Weights of a small mixture-of-experts language model, trained from scratch on English Wikipedia.
Size: width 384, vocabulary 50257.
Experts: 32 experts in each of 12 layers, 4 picks a token, a softmax router.
Training: a variant of Muon for the experts, 368M tokens, 7889 steps.
Below are experts of layer 8 (counted from 0) of a mixture-of-experts language model. Rows are named router (the router's row for the expert), up (a neuron's input weights, with its number), down (a neuron's output weights, with its number) and show model dimensions 96-191. Each number is 50 + 15 x the weight over its row's rms, rounded and kept within 0 to 99.
After each expert's rows: "gets" lists some tokens that make up at least twice as much of what it gets as of all text. This comes from a sample of Wikipedia text that the model never trained on. Tokens count by the router's weight.

# expert 29
router:45 52 40 71 38 44 56 83 39 28 19 69 51 43 69 59 56 64 56 38 39 37 18 25 41 53 54 34 68 89 45 64 73 24 49 39 25 50 64 68 57 32 60 16 48 66 53 53 56 69 51 29 58 54 71 44 46 43 35 51 41 73 43 80 28 63 43 55 49 38 44 39 58 57 56 90 41 30 47 60 67 43 50 58 63 90 53 60 60 51 46 45 28 49 43 42
up0:59 59 32 85 64 63 48 53 77 36 56 58 73 39 47 33 44 29 67 36 70 80 46 51 58 37 20 57 72 35 35 63 52 64 67 48 54 50 39 31 36 35 59 40 75 31 55 73 42 53 47 61 38 37 69 41 47 45 63 51 33 75 63 53 30 30 62 74 58 58 44 46 66 71 39 62 31 47 40 41 40 55 53 55 59 38 36 31 35 38 55 41 55 28 49 39
down0:78 44 31 47 52 69 57 78 44 35 54 86 57 71 28 45 48 68 29 44 68 42 67 47 56 65 67 67 56 48 89 18 61 52 57 64 47 48 39 42 49 63 51 48 63 39 58 58 69 61 78 67 29 60 61 50 56 43 55 67 35 66 73 42 73 43 50 31 74 49 78 68 51 32 46 82 46 43 66 50 52 66 62 22 40 57 32 52 55 49 40 69 63 45 41 77
up1:56 68 45 55 35 63 48 30 55 65 47 34 47 44 43 46 52 83 46 68 55 93 23 66 56 85 21 63 47 72 64 26 51 39 48 70 42 30 36 38 71 51 60 72 62 20 22 36 33 78 49 46 49 42 68 60 57 61 23 51 46 19 35 49 53 49 50 53 62 43 27 52 72 43 72 51 53 62 81 68 31 61 51 43 56 68 46 65 32 33 51 40 70 55 52 39
down1:29 65 62 35 58 44 67 69 48 06 50 44 60 69 49 48 41 47 59 43 70 60 65 36 51 36 57 66 19 22 41 50 74 66 45 63 74 61 24 53 50 75 43 39 35 65 60 33 32 56 58 60 47 43 29 44 65 63 60 40 60 51 42 49 33 54 30 56 44 54 40 48 58 46 59 33 46 25 52 53 66 41 53 48 66 48 66 24 55 51 83 39 38 85 42 34
up2:64 67 08 39 57 57 64 21 47 40 40 70 53 56 77 36 49 72 36 51 79 51 43 56 31 40 37 54 52 53 32 52 43 22 36 52 57 95 30 56 45 32 46 69 43 68 52 81 74 17 40 54 50 44 48 51 57 67 57 54 62 41 46 44 19 35 32 28 47 39 54 63 64 64 27 48 49 53 42 29 63 59 50 71 56 25 53 44 45 40 36 53 61 43 68 71
down2:38 31 70 33 76 42 37 51 48 43 45 83 51 60 55 25 26 54 57 48 40 30 58 40 26 66 53 37 57 28 57 42 35 63 56 44 59 32 32 42 66 48 48 32 61 77 60 57 45 47 26 78 53 40 43 39 73 43 33 50 59 36 32 65 47 54 54 68 57 52 86 78 31 33 62 58 66 28 54 25 57 32 40 31 49 65 57 22 58 55 49 59 67 26 48 53
up3:49 48 49 31 62 53 53 45 36 76 77 69 44 55 41 26 76 61 52 66 62 59 28 56 27 41 71 75 50 69 69 66 31 44 42 54 53 56 69 39 28 24 55 63 31 55 58 40 62 49 69 36 33 50 54 61 70 35 66 32 67 39 33 37 40 49 30 34 42 57 26 51 60 78 65 51 50 29 54 42 73 53 46 44 67 72 71 53 53 01 42 47 70 55 30 53
down3:48 67 20 49 35 60 34 35 40 49 52 35 36 56 49 53 56 36 48 36 28 50 68 85 68 54 42 23 44 58 67 52 57 90 43 34 41 50 49 85 27 42 28 37 53 74 44 78 31 32 43 56 64 41 49 63 37 54 56 48 78 48 74 63 23 57 67 21 40 37 61 67 55 40 49 56 39 66 44 78 43 73 56 39 56 37 34 31 22 48 29 62 49 34 52 31
up4:50 40 34 52 47 52 53 60 85 66 50 66 44 83 44 44 36 44 50 72 45 55 15 47 55 54 39 44 37 55 61 44 57 66 15 58 53 48 58 46 55 43 54 41 62 72 54 57 53 35 56 35 54 67 72 24 60 65 71 58 48 54 41 53 61 19 77 52 60 75 36 27 52 65 50 62 57 35 31 63 32 69 53 74 67 77 57 51 50 43 51 45 62 36 38 61
down4:33 61 68 60 50 79 34 36 58 24 58 49 41 62 48 36 41 82 44 45 62 72 43 61 55 69 74 62 45 51 34 67 59 50 66 63 79 27 51 41 42 56 47 48 58 44 36 33 60 39 41 48 54 33 44 47 38 21 64 23 30 52 42 63 72 44 53 46 24 72 40 39 46 77 51 19 64 38 50 47 65 66 33 54 79 53 46 60 27 63 75 70 55 25 61 66
gets: "0", "5", "7", "6", "4", "8"

# expert 30
router:71 38 34 57 27 46 35 46 52 45 72 71 49 37 78 47 26 19 60 44 35 52 58 49 33 40 41 41 77 51 49 40 39 77 33 64 23 66 62 51 44 51 29 73 31 41 53 52 56 44 22 80 46 53 53 55 36 38 43 65 46 63 72 41 54 35 53 47 43 27 49 65 43 27 54 64 77 72 09 25 58 65 43 49 73 39 60 72 61 67 53 50 31 58 30 66
up0:75 50 57 34 28 54 43 51 51 50 51 49 56 18 31 21 54 30 33 37 36 65 49 32 55 17 51 47 79 46 22 58 58 60 49 58 31 35 89 60 69 48 23 38 89 41 54 68 71 30 43 58 57 61 59 82 39 61 66 58 77 48 51 33 45 80 58 41 31 53 42 48 45 39 53 55 45 56 68 29 41 59 80 78 48 46 61 36 30 37 20 48 44 59 47 55
down0:41 51 65 54 57 40 75 47 53 72 79 83 53 66 41 44 57 52 40 52 47 31 41 55 52 39 60 40 55 59 17 68 35 54 61 72 78 47 66 61 50 69 61 60 41 53 38 55 73 53 75 52 38 50 74 72 66 77 44 66 47 70 57 34 37 48 67 48 65 44 52 33 56 27 50 38 25 78 18 51 40 48 52 72 68 53 45 48 70 40 50 48 48 70 55 47
up1:33 33 53 51 53 54 55 32 57 48 60 23 50 54 45 25 55 60 52 51 52 63 40 63 41 50 25 54 62 67 54 44 58 52 47 46 75 45 37 52 50 35 53 64 23 62 65 34 57 36 76 77 37 36 44 60 55 50 59 23 27 28 52 45 65 39 49 58 43 57 64 64 59 41 56 43 64 56 63 45 67 46 49 30 56 31 43 26 58 78 24 38 53 59 39 81
down1:90 67 40 35 56 55 72 41 68 44 51 38 81 72 45 48 62 55 59 47 39 64 64 38 05 59 58 31 43 58 61 30 43 67 48 71 61 42 55 30 40 50 28 43 50 45 45 52 58 62 58 33 54 45 51 36 35 29 32 40 43 92 44 47 41 35 71 69 44 45 38 72 75 47 58 45 12 52 44 51 48 50 26 48 33 75 19 33 55 66 56 50 21 66 50 43
up2:50 55 55 50 25 37 35 14 38 66 65 60 58 42 34 42 71 49 61 11 29 34 39 80 23 60 36 55 62 47 52 67 36 50 80 50 72 46 41 23 30 41 51 35 49 61 51 72 52 49 15 52 46 24 49 41 48 41 33 58 50 71 36 62 59 20 44 66 62 14 52 42 54 40 26 71 56 77 46 49 65 75 75 31 25 72 53 53 46 52 52 29 09 45 33 74
down2:68 10 80 33 48 50 49 51 45 31 58 66 53 41 40 24 14 51 11 59 49 24 54 48 47 56 50 50 55 54 40 51 50 75 36 40 46 54 46 59 35 55 47 48 67 58 36 43 56 57 38 64 47 37 60 52 60 56 16 36 51 39 91 42 47 65 60 65 50 66 38 50 59 48 42 35 46 16 33 37 63 37 52 35 52 70 46 53 72 61 36 67 38 78 45 48
up3:61 35 24 47 62 38 24 60 40 58 49 40 43 48 38 64 42 71 48 45 34 43 59 65 67 74 50 37 33 47 68 34 42 34 57 72 74 33 44 38 44 33 53 60 26 64 55 34 42 58 50 41 52 44 38 50 34 53 10 58 30 58 53 65 82 42 78 55 53 68 75 28 64 20 52 60 47 66 62 23 89 38 42 56 35 36 75 45 56 47 56 27 59 57 57 49
down3:51 59 37 35 51 39 47 42 58 36 44 30 35 56 37 51 34 58 70 53 50 27 17 61 49 82 50 27 34 43 52 34 85 36 76 47 56 54 55 68 52 55 55 42 81 79 25 36 55 59 63 42 56 44 41 37 33 49 47 35 54 48 33 59 44 48 53 81 48 28 28 60 55 27 71 38 45 39 66 63 30 78 35 34 51 67 63 55 78 59 61 40 28 57 59 45
up4:59 78 56 60 44 47 49 22 45 70 46 22 36 40 53 57 69 29 63 28 54 54 81 59 39 43 13 64 48 61 57 48 60 43 46 46 31 49 58 17 85 51 35 66 69 57 57 61 47 43 41 37 41 52 45 29 66 34 46 61 54 58 44 31 47 41 36 37 36 43 82 34 35 37 44 42 62 51 47 37 56 18 37 79 65 73 48 41 43 58 33 66 58 62 40 61
down4:32 54 80 38 53 27 35 78 57 52 40 61 53 43 52 62 42 53 53 72 34 60 60 84 43 54 67 53 34 51 50 29 58 66 38 51 83 39 65 51 57 69 49 21 42 41 31 69 67 52 68 43 29 44 22 66 30 39 44 59 45 65 78 51 23 59 66 41 42 49 81 55 46 33 38 46 28 46 46 67 60 68 53 51 42 41 29 25 64 38 58 74 25 50 66 56
gets: "\n", "S", "P", "C", "M", "R"

# expert 3
router:64 35 32 73 74 89 32 36 73 40 42 45 47 32 25 88 41 15 70 44 42 50 69 51 58 48 67 40 57 15 36 41 53 75 52 50 52 67 50 49 48 57 15 58 27 77 56 47 39 49 41 63 31 42 47 64 51 64 89 51 73 57 45 45 57 58 62 38 42 51 58 67 48 32 39 19 37 44 43 62 65 44 41 48 19 73 38 78 57 49 47 38 44 58 57 33
up0:38 40 71 43 30 54 54 44 11 61 79 55 49 41 32 53 45 57 57 52 60 62 72 48 30 43 55 40 56 53 53 65 27 43 54 61 48 26 64 23 65 59 60 35 40 58 50 59 66 38 64 68 66 47 52 54 29 37 51 45 54 59 43 60 57 42 31 14 61 41 53 37 79 39 52 40 75 32 50 49 40 50 39 56 18 50 47 61 69 48 32 51 47 49 14 21
down0:60 37 66 48 29 45 67 52 51 25 66 46 22 37 73 65 45 71 46 48 58 37 44 65 75 65 64 14 55 53 40 59 50 57 44 30 45 21 52 45 55 60 67 05 29 33 47 33 47 59 46 45 52 33 43 73 71 40 33 55 53 37 38 92 60 65 52 57 32 49 72 61 55 57 52 57 64 81 77 54 44 49 29 19 54 47 50 33 37 33 39 37 44 77 48 44
up1:56 35 38 34 22 27 44 45 60 53 61 40 43 55 46 31 37 45 62 55 61 59 59 26 79 54 43 61 39 71 66 50 66 84 76 38 57 52 69 30 51 38 37 57 56 73 41 70 68 54 35 58 48 56 44 31 34 61 42 46 43 37 21 43 61 52 49 52 30 59 62 43 21 55 61 43 47 30 45 47 26 67 42 50 59 49 78 64 54 53 46 47 70 44 61 32
down1:21 68 58 32 49 57 41 33 43 70 55 30 43 56 51 63 38 44 45 41 45 42 62 59 24 74 41 35 53 50 34 39 55 43 45 70 46 17 48 74 44 40 27 28 57 52 54 61 33 59 51 61 49 65 57 33 65 49 74 28 62 46 66 57 38 81 43 51 70 55 73 43 56 35 68 54 71 46 82 54 54 62 50 60 51 54 53 75 55 38 27 51 56 71 58 45
up2:70 71 36 64 32 51 48 62 33 54 50 50 62 46 51 52 58 32 61 60 52 69 61 45 33 47 77 68 38 22 51 53 58 73 44 45 80 50 62 62 58 53 54 45 47 48 52 17 64 69 59 21 55 80 58 67 59 78 60 43 59 53 65 40 46 37 37 30 29 22 16 48 41 44 45 39 53 52 51 42 59 93 27 64 46 50 60 42 39 48 34 48 42 40 76 21
down2:53 56 82 59 52 32 40 61 56 33 62 28 68 63 54 64 58 42 50 74 50 56 12 63 60 56 36 56 57 35 75 39 46 48 27 52 54 65 31 47 63 40 28 65 48 46 26 71 69 65 75 69 23 76 28 48 72 37 41 38 22 59 47 49 27 68 66 79 57 36 54 45 44 37 52 52 33 44 74 29 52 41 44 56 40 57 49 62 47 25 58 64 55 99 57 35
up3:55 28 53 48 61 55 55 58 65 65 28 36 09 36 47 31 42 52 57 52 38 54 74 55 28 51 77 57 54 48 44 71 47 61 26 33 22 43 36 37 51 54 62 34 35 58 51 54 81 76 66 49 56 38 56 38 63 54 55 20 58 64 54 65 51 32 72 16 22 49 58 63 70 28 24 37 38 45 37 63 42 39 42 70 44 52 63 30 27 67 48 29 60 54 65 61
down3:42 68 56 00 43 74 44 64 66 36 67 45 46 51 54 31 43 52 20 65 60 47 52 53 41 52 26 37 19 10 35 70 73 19 44 37 39 26 38 60 39 49 39 52 33 43 31 34 51 55 41 59 63 48 60 53 59 37 49 49 32 82 79 72 24 63 36 53 33 44 49 67 39 51 44 54 37 36 61 36 38 73 52 52 55 28 35 75 59 72 58 56 38 83 63 56
up4:49 48 42 44 80 54 56 47 55 48 59 43 54 50 39 48 76 51 32 41 60 34 70 52 50 44 50 73 48 56 51 41 48 34 73 55 36 31 29 43 35 21 77 65 44 53 36 48 40 45 60 47 56 53 57 37 49 45 18 12 58 45 34 54 48 66 46 46 50 66 26 38 64 57 49 43 54 60 63 56 53 75 49 51 44 56 41 49 71 65 50 73 39 61 41 37
down4:54 40 45 73 43 38 69 52 68 71 55 31 27 23 54 68 55 67 43 57 27 54 38 46 29 53 51 53 65 58 61 42 48 44 44 69 65 46 55 68 78 48 23 41 48 35 65 39 36 53 72 19 69 44 23 61 48 25 43 57 42 45 53 46 46 46 66 66 37 59 79 37 79 48 65 34 22 59 71 48 44 56 34 53 52 72 67 58 49 68 37 68 64 82 61 34
gets: " he", " to", " it", " not", " He", " they"

# expert 23
router:76 45 54 46 20 49 34 49 37 58 67 66 47 41 45 30 51 29 52 73 47 86 27 67 64 45 25 50 55 26 47 60 30 53 62 54 42 49 54 52 32 36 52 39 78 33 68 62 65 57 32 72 39 70 39 36 38 28 46 56 80 47 48 38 42 29 40 44 26 41 36 28 49 50 60 72 71 76 42 33 45 59 46 54 63 46 44 83 53 77 53 26 15 51 42 83
up0:50 60 18 68 48 46 68 60 45 64 65 81 50 50 60 74 64 03 71 44 41 61 44 61 42 48 50 36 69 64 72 92 42 48 64 54 56 55 32 34 68 48 60 45 14 61 27 52 47 36 58 44 28 37 39 49 71 54 41 52 65 60 39 53 35 56 35 31 51 59 23 46 62 83 50 51 16 22 70 50 52 24 56 40 53 49 66 70 49 64 41 48 36 48 56 46
down0:42 78 43 40 55 18 57 52 76 75 64 30 38 62 40 68 56 50 49 45 50 49 26 55 17 68 61 36 45 52 45 34 48 38 60 40 57 49 24 29 63 45 36 55 32 50 34 39 65 72 27 51 64 92 61 62 31 51 46 23 35 46 24 52 48 40 35 67 76 67 41 68 54 50 44 49 78 50 45 53 69 50 28 62 51 52 43 68 32 38 37 39 60 52 84 47
up1:38 40 51 73 57 37 60 43 42 63 63 47 81 71 41 35 49 44 42 58 53 68 38 53 51 73 50 46 25 38 37 39 34 70 37 65 40 80 45 90 69 62 50 51 39 53 69 42 51 20 40 39 40 46 33 70 45 62 44 66 43 26 51 52 28 26 45 51 36 66 47 23 60 55 51 38 23 65 30 47 65 49 58 71 29 26 51 62 48 60 62 46 55 46 39 29
down1:66 37 56 60 75 60 52 51 55 45 51 24 40 32 46 28 49 67 28 44 72 52 42 73 62 69 60 72 35 68 60 63 38 31 70 50 35 63 61 74 51 44 60 91 61 44 78 55 58 11 68 62 29 44 60 51 58 71 61 29 47 50 74 34 64 44 56 62 67 78 44 38 51 35 50 54 77 31 70 62 50 40 66 51 57 59 47 53 71 47 54 17 37 42 27 66
up2:41 47 63 36 33 54 58 42 50 48 79 22 48 42 66 60 22 49 63 42 68 36 75 58 36 27 69 64 48 50 49 50 48 37 37 41 67 58 61 24 52 56 45 39 70 92 73 47 58 52 55 46 68 57 18 40 52 50 61 36 61 22 56 32 48 56 61 72 39 51 54 53 46 53 65 81 57 49 61 61 56 60 24 51 20 63 47 64 51 74 42 43 55 36 67 60
down2:36 74 38 62 34 45 40 41 41 74 32 76 44 50 23 49 35 71 38 53 48 48 52 70 52 50 78 63 57 54 55 81 54 36 61 57 68 57 58 57 62 61 60 47 55 66 50 22 27 61 58 59 61 42 34 63 76 76 30 58 46 33 55 62 55 52 91 63 62 28 46 58 42 52 68 45 54 63 50 00 56 82 47 31 36 41 44 63 49 32 41 28 66 49 55 38
up3:34 36 48 29 64 26 42 38 37 66 46 57 19 53 71 50 70 51 40 23 42 51 61 53 41 21 64 52 65 55 47 32 90 56 58 56 75 63 67 65 47 34 45 38 46 37 58 58 72 51 62 72 51 70 48 57 51 59 54 25 61 79 57 65 42 50 45 34 08 32 64 51 34 55 70 62 57 59 58 63 63 73 34 49 60 63 33 42 89 72 32 22 55 34 77 63
down3:40 43 42 48 52 36 67 51 57 78 53 50 55 37 36 47 52 36 90 88 44 48 37 37 41 74 62 53 61 55 63 44 45 65 78 67 74 32 56 52 45 68 63 60 50 28 64 38 41 20 71 40 42 28 66 56 28 38 57 51 68 49 35 38 47 77 64 33 25 51 52 38 37 55 47 58 44 60 24 45 55 46 59 50 34 56 32 13 49 24 64 58 40 42 40 32
up4:37 21 64 54 31 49 58 65 52 07 70 25 25 46 46 76 34 44 64 35 54 64 45 20 42 52 36 48 71 62 70 33 66 54 85 47 45 52 54 63 44 38 71 24 39 38 60 63 56 49 68 16 33 73 69 38 29 29 38 49 46 41 57 35 42 66 37 53 43 53 23 55 40 56 39 60 58 70 43 44 85 48 63 44 36 46 43 38 64 71 75 43 54 63 41 27
down4:23 59 54 48 71 81 54 72 55 47 54 57 50 77 61 71 58 40 54 67 34 32 78 53 52 75 50 60 60 37 46 43 47 33 60 12 32 37 27 75 48 58 57 34 56 60 63 46 18 62 64 11 63 68 56 61 45 53 64 45 42 48 55 82 21 54 36 48 20 50 58 54 41 56 34 44 52 61 21 62 60 35 61 63 33 49 74 90 69 44 64 42 40 60 72 54
gets: "\n", "==", " S", " G", " P", " F"

# expert 27
router:32 82 48 55 58 33 58 25 64 61 53 41 71 87 56 26 50 30 42 68 36 56 42 65 18 26 56 49 65 77 34 46 56 46 36 29 69 21 25 48 43 54 49 39 65 00 58 26 61 46 42 57 52 46 25 33 48 63 52 73 44 70 63 37 34 55 67 53 59 71 37 67 65 36 60 31 77 50 87 66 74 41 40 34 53 61 60 41 72 50 66 41 75 54 57 61
up0:66 58 35 50 31 34 39 63 78 78 50 50 56 40 55 59 54 41 25 47 49 41 22 57 46 38 60 33 62 26 50 33 46 71 64 45 82 42 70 65 49 43 55 43 65 65 60 53 51 48 41 44 42 50 45 47 20 39 39 36 46 35 38 44 56 57 47 07 55 56 38 69 48 37 71 42 37 53 56 71 57 38 71 67 32 75 37 59 60 52 37 56 17 22 51 48
down0:51 64 52 56 45 35 45 43 38 32 46 41 55 39 39 45 45 63 52 44 21 58 42 44 42 67 58 57 50 59 55 84 61 35 51 59 46 68 36 31 68 21 65 56 75 24 53 39 22 66 55 54 27 55 52 30 52 34 48 49 49 47 79 85 56 34 57 64 57 56 34 50 48 47 48 55 53 37 61 34 48 34 56 15 52 15 31 60 54 81 40 34 50 30 51 51
up1:41 41 59 74 27 54 56 51 65 53 66 45 42 44 53 77 63 66 60 71 49 59 37 27 40 56 44 73 61 48 51 62 59 57 83 29 88 33 37 31 49 39 48 80 55 68 35 45 56 47 62 51 67 72 62 68 19 77 66 60 41 51 24 78 61 46 31 50 61 58 53 61 40 60 32 77 38 51 43 67 69 68 43 51 55 73 42 28 50 64 44 51 69 59 38 49
down1:71 58 72 60 65 56 54 38 33 63 51 53 59 42 57 16 60 72 40 45 52 61 56 33 46 36 29 60 84 53 83 51 37 37 13 76 44 41 64 47 31 47 75 43 53 57 39 54 30 62 59 50 28 50 16 49 47 17 46 31 61 59 41 30 48 42 68 33 41 43 31 32 21 12 50 64 47 68 77 48 38 56 50 59 64 41 47 50 38 65 50 49 59 99 38 13
up2:69 35 50 54 33 31 30 84 44 70 63 49 46 48 73 46 35 49 56 42 42 62 50 36 37 52 43 48 76 73 66 47 50 46 75 74 42 32 52 54 65 51 65 58 35 58 30 63 29 55 78 60 71 50 55 31 30 56 46 53 36 51 43 32 66 34 36 34 42 78 59 80 45 49 57 43 44 51 58 42 50 50 31 60 22 53 53 45 40 41 52 55 14 68 65 34
down2:38 29 39 43 50 58 41 33 43 54 42 25 53 45 41 38 35 48 41 40 67 49 72 66 44 24 73 58 69 67 57 49 38 55 36 12 69 60 32 75 28 41 24 60 34 48 49 59 60 39 59 22 35 61 43 68 74 46 33 74 56 17 52 40 39 51 38 40 57 40 30 22 36 36 37 82 73 70 39 73 57 18 57 64 56 31 57 26 51 26 32 49 71 47 48 47
up3:78 75 27 38 49 52 31 54 64 57 43 46 50 45 53 42 56 57 37 15 40 35 36 45 54 30 34 51 27 43 45 35 36 69 69 33 71 71 57 27 67 48 42 26 63 61 56 66 71 36 24 50 31 42 31 25 54 14 62 64 36 33 74 68 52 38 53 31 71 63 46 52 35 44 59 51 74 68 50 57 45 91 69 63 40 51 67 61 30 43 60 81 57 45 44 65
down3:68 32 68 40 61 52 74 65 46 50 53 53 60 53 52 49 55 63 60 42 64 78 66 15 58 43 60 50 38 55 43 45 39 67 65 68 65 49 38 58 17 47 61 47 47 59 58 28 52 44 37 24 60 68 54 44 21 23 32 60 57 59 41 66 50 40 66 44 52 50 60 29 44 61 74 56 38 30 57 33 71 30 47 26 41 45 31 51 69 42 15 43 79 75 57 51
up4:50 53 80 77 43 46 42 23 52 43 56 44 52 37 41 07 53 52 82 55 48 46 57 32 41 50 45 40 49 64 26 59 56 64 51 36 42 45 45 63 50 59 62 56 50 17 54 64 52 33 57 53 48 43 30 59 68 26 62 44 62 52 45 62 40 57 61 57 63 67 64 46 37 35 46 70 42 57 64 36 56 65 41 45 26 43 40 20 56 32 38 59 56 28 50 53
down4:28 17 49 35 69 40 59 47 59 58 62 48 61 61 62 73 31 41 52 30 61 52 46 50 53 71 52 71 54 46 58 36 30 31 42 44 26 52 64 35 55 47 57 44 55 22 68 45 33 54 54 27 46 41 49 51 55 31 45 51 10 34 58 32 44 45 56 26 42 29 52 36 51 31 29 44 82 72 51 55 51 88 49 59 42 29 45 67 32 49 43 72 42 39 45 47
gets: ":", ",", " |", " ", ";", " –"

# expert 6
router:60 51 44 47 70 38 54 55 28 68 39 40 53 43 33 22 55 30 31 72 48 49 65 59 62 53 51 42 33 51 46 54 56 76 31 24 38 51 25 72 47 58 40 30 79 61 35 40 86 52 76 57 47 40 34 50 14 51 54 45 45 50 54 53 51 53 72 74 77 61 59 20 61 62 65 47 40 58 68 40 52 31 56 22 67 35 60 34 33 23 54 55 36 50 68 32
up0:51 41 52 40 76 50 59 72 92 62 27 35 54 58 51 53 50 39 49 53 35 45 80 71 54 69 32 34 40 41 67 65 60 44 71 34 39 41 72 28 60 27 63 29 71 55 65 58 46 55 44 46 53 57 30 39 44 54 45 78 51 42 44 38 78 66 51 65 39 41 39 40 46 53 17 63 58 78 63 55 52 35 74 14 23 86 39 60 41 59 33 58 63 44 66 52
down0:63 39 49 34 57 60 49 74 23 54 57 50 26 25 65 63 57 74 65 74 55 59 53 63 46 18 67 60 29 78 72 36 34 68 45 33 37 62 38 77 53 64 31 26 20 39 55 36 32 54 60 30 61 36 71 29 49 51 53 55 58 51 10 54 60 60 41 52 54 79 46 22 54 61 46 30 73 56 27 40 24 44 74 52 64 31 38 31 43 57 69 62 55 64 48 32
up1:72 51 37 61 61 68 43 40 48 74 53 57 32 56 62 15 38 46 43 34 57 43 49 68 44 33 38 38 73 50 53 40 75 46 21 07 29 80 63 40 60 46 43 55 54 54 61 51 45 39 62 53 51 73 52 63 37 95 35 41 36 51 46 49 43 98 59 49 56 50 83 34 54 25 36 55 40 46 59 48 36 36 68 48 47 52 49 68 60 55 47 43 55 34 44 23
down1:64 10 55 76 38 54 42 35 73 36 27 63 49 50 10 61 45 44 37 42 31 41 50 50 55 64 61 40 24 66 50 55 29 59 63 37 67 56 56 65 30 39 67 38 75 64 27 60 57 57 46 87 49 85 42 57 21 70 53 57 70 52 32 53 62 80 53 61 52 88 28 34 63 75 50 45 40 47 53 36 32 62 44 33 37 44 39 26 51 53 58 27 30 56 48 39
up2:51 39 27 57 60 54 52 60 80 60 27 44 58 48 48 47 40 54 39 37 71 95 58 42 29 54 13 30 66 82 24 42 70 41 57 33 48 52 48 53 46 28 45 35 54 73 54 52 55 58 44 36 53 55 72 42 50 57 51 38 21 39 57 74 52 55 56 69 56 47 44 05 48 45 52 64 61 49 72 44 39 30 73 43 10 94 53 52 41 41 87 53 58 61 24 46
down2:42 46 51 61 29 45 30 52 40 25 58 54 26 38 45 37 67 35 49 30 64 53 50 62 35 33 70 28 35 46 72 49 47 95 54 31 48 68 33 70 38 52 48 38 61 54 13 61 81 44 33 47 74 65 44 34 41 43 55 30 46 61 74 54 47 64 45 24 70 51 75 40 65 53 44 50 39 54 26 25 47 21 70 58 58 55 40 57 43 47 60 29 55 55 49 52
up3:45 34 60 36 65 38 41 51 29 38 61 60 46 50 44 58 39 54 81 58 68 43 61 56 46 42 41 53 51 30 51 50 42 58 34 37 51 80 90 16 48 50 54 56 40 46 68 65 64 21 63 63 57 47 38 53 63 57 73 35 79 48 60 39 33 27 68 18 46 75 39 51 54 68 74 67 49 23 45 51 61 63 53 45 56 43 53 37 52 31 51 75 63 32 71 53
down3:46 59 52 48 62 71 59 77 38 47 44 70 48 39 56 67 63 68 35 54 81 52 23 57 62 35 52 66 49 28 63 52 26 50 24 42 16 55 74 71 39 49 49 52 18 56 51 45 59 39 37 30 59 48 58 52 51 24 83 44 38 38 45 54 31 53 27 48 58 58 67 42 46 54 39 35 51 44 57 38 69 52 24 46 27 58 73 88 49 26 48 68 58 47 62 50
up4:29 49 43 57 52 51 46 79 39 53 34 66 56 29 63 65 44 22 63 53 72 66 41 39 32 38 52 29 57 38 52 47 52 44 49 59 51 46 69 72 57 48 49 63 62 44 57 62 53 37 77 23 32 43 62 55 51 41 60 51 59 53 08 49 39 38 49 45 40 34 49 36 59 84 33 76 56 34 62 72 49 56 97 55 70 24 35 67 60 48 40 25 60 27 33 72
down4:67 62 44 66 30 55 42 67 31 58 69 30 45 25 55 42 51 66 45 75 50 36 79 38 62 53 26 40 52 49 61 61 62 50 38 69 41 81 42 73 28 60 25 43 56 34 38 69 37 57 65 44 39 39 34 49 42 66 52 40 49 43 52 50 71 45 56 78 45 56 67 45 38 34 50 31 70 56 64 80 65 54 77 52 39 68 26 56 41 68 56 68 65 62 55 51
gets: ".", "\n", ").", "\".", " .", ".\""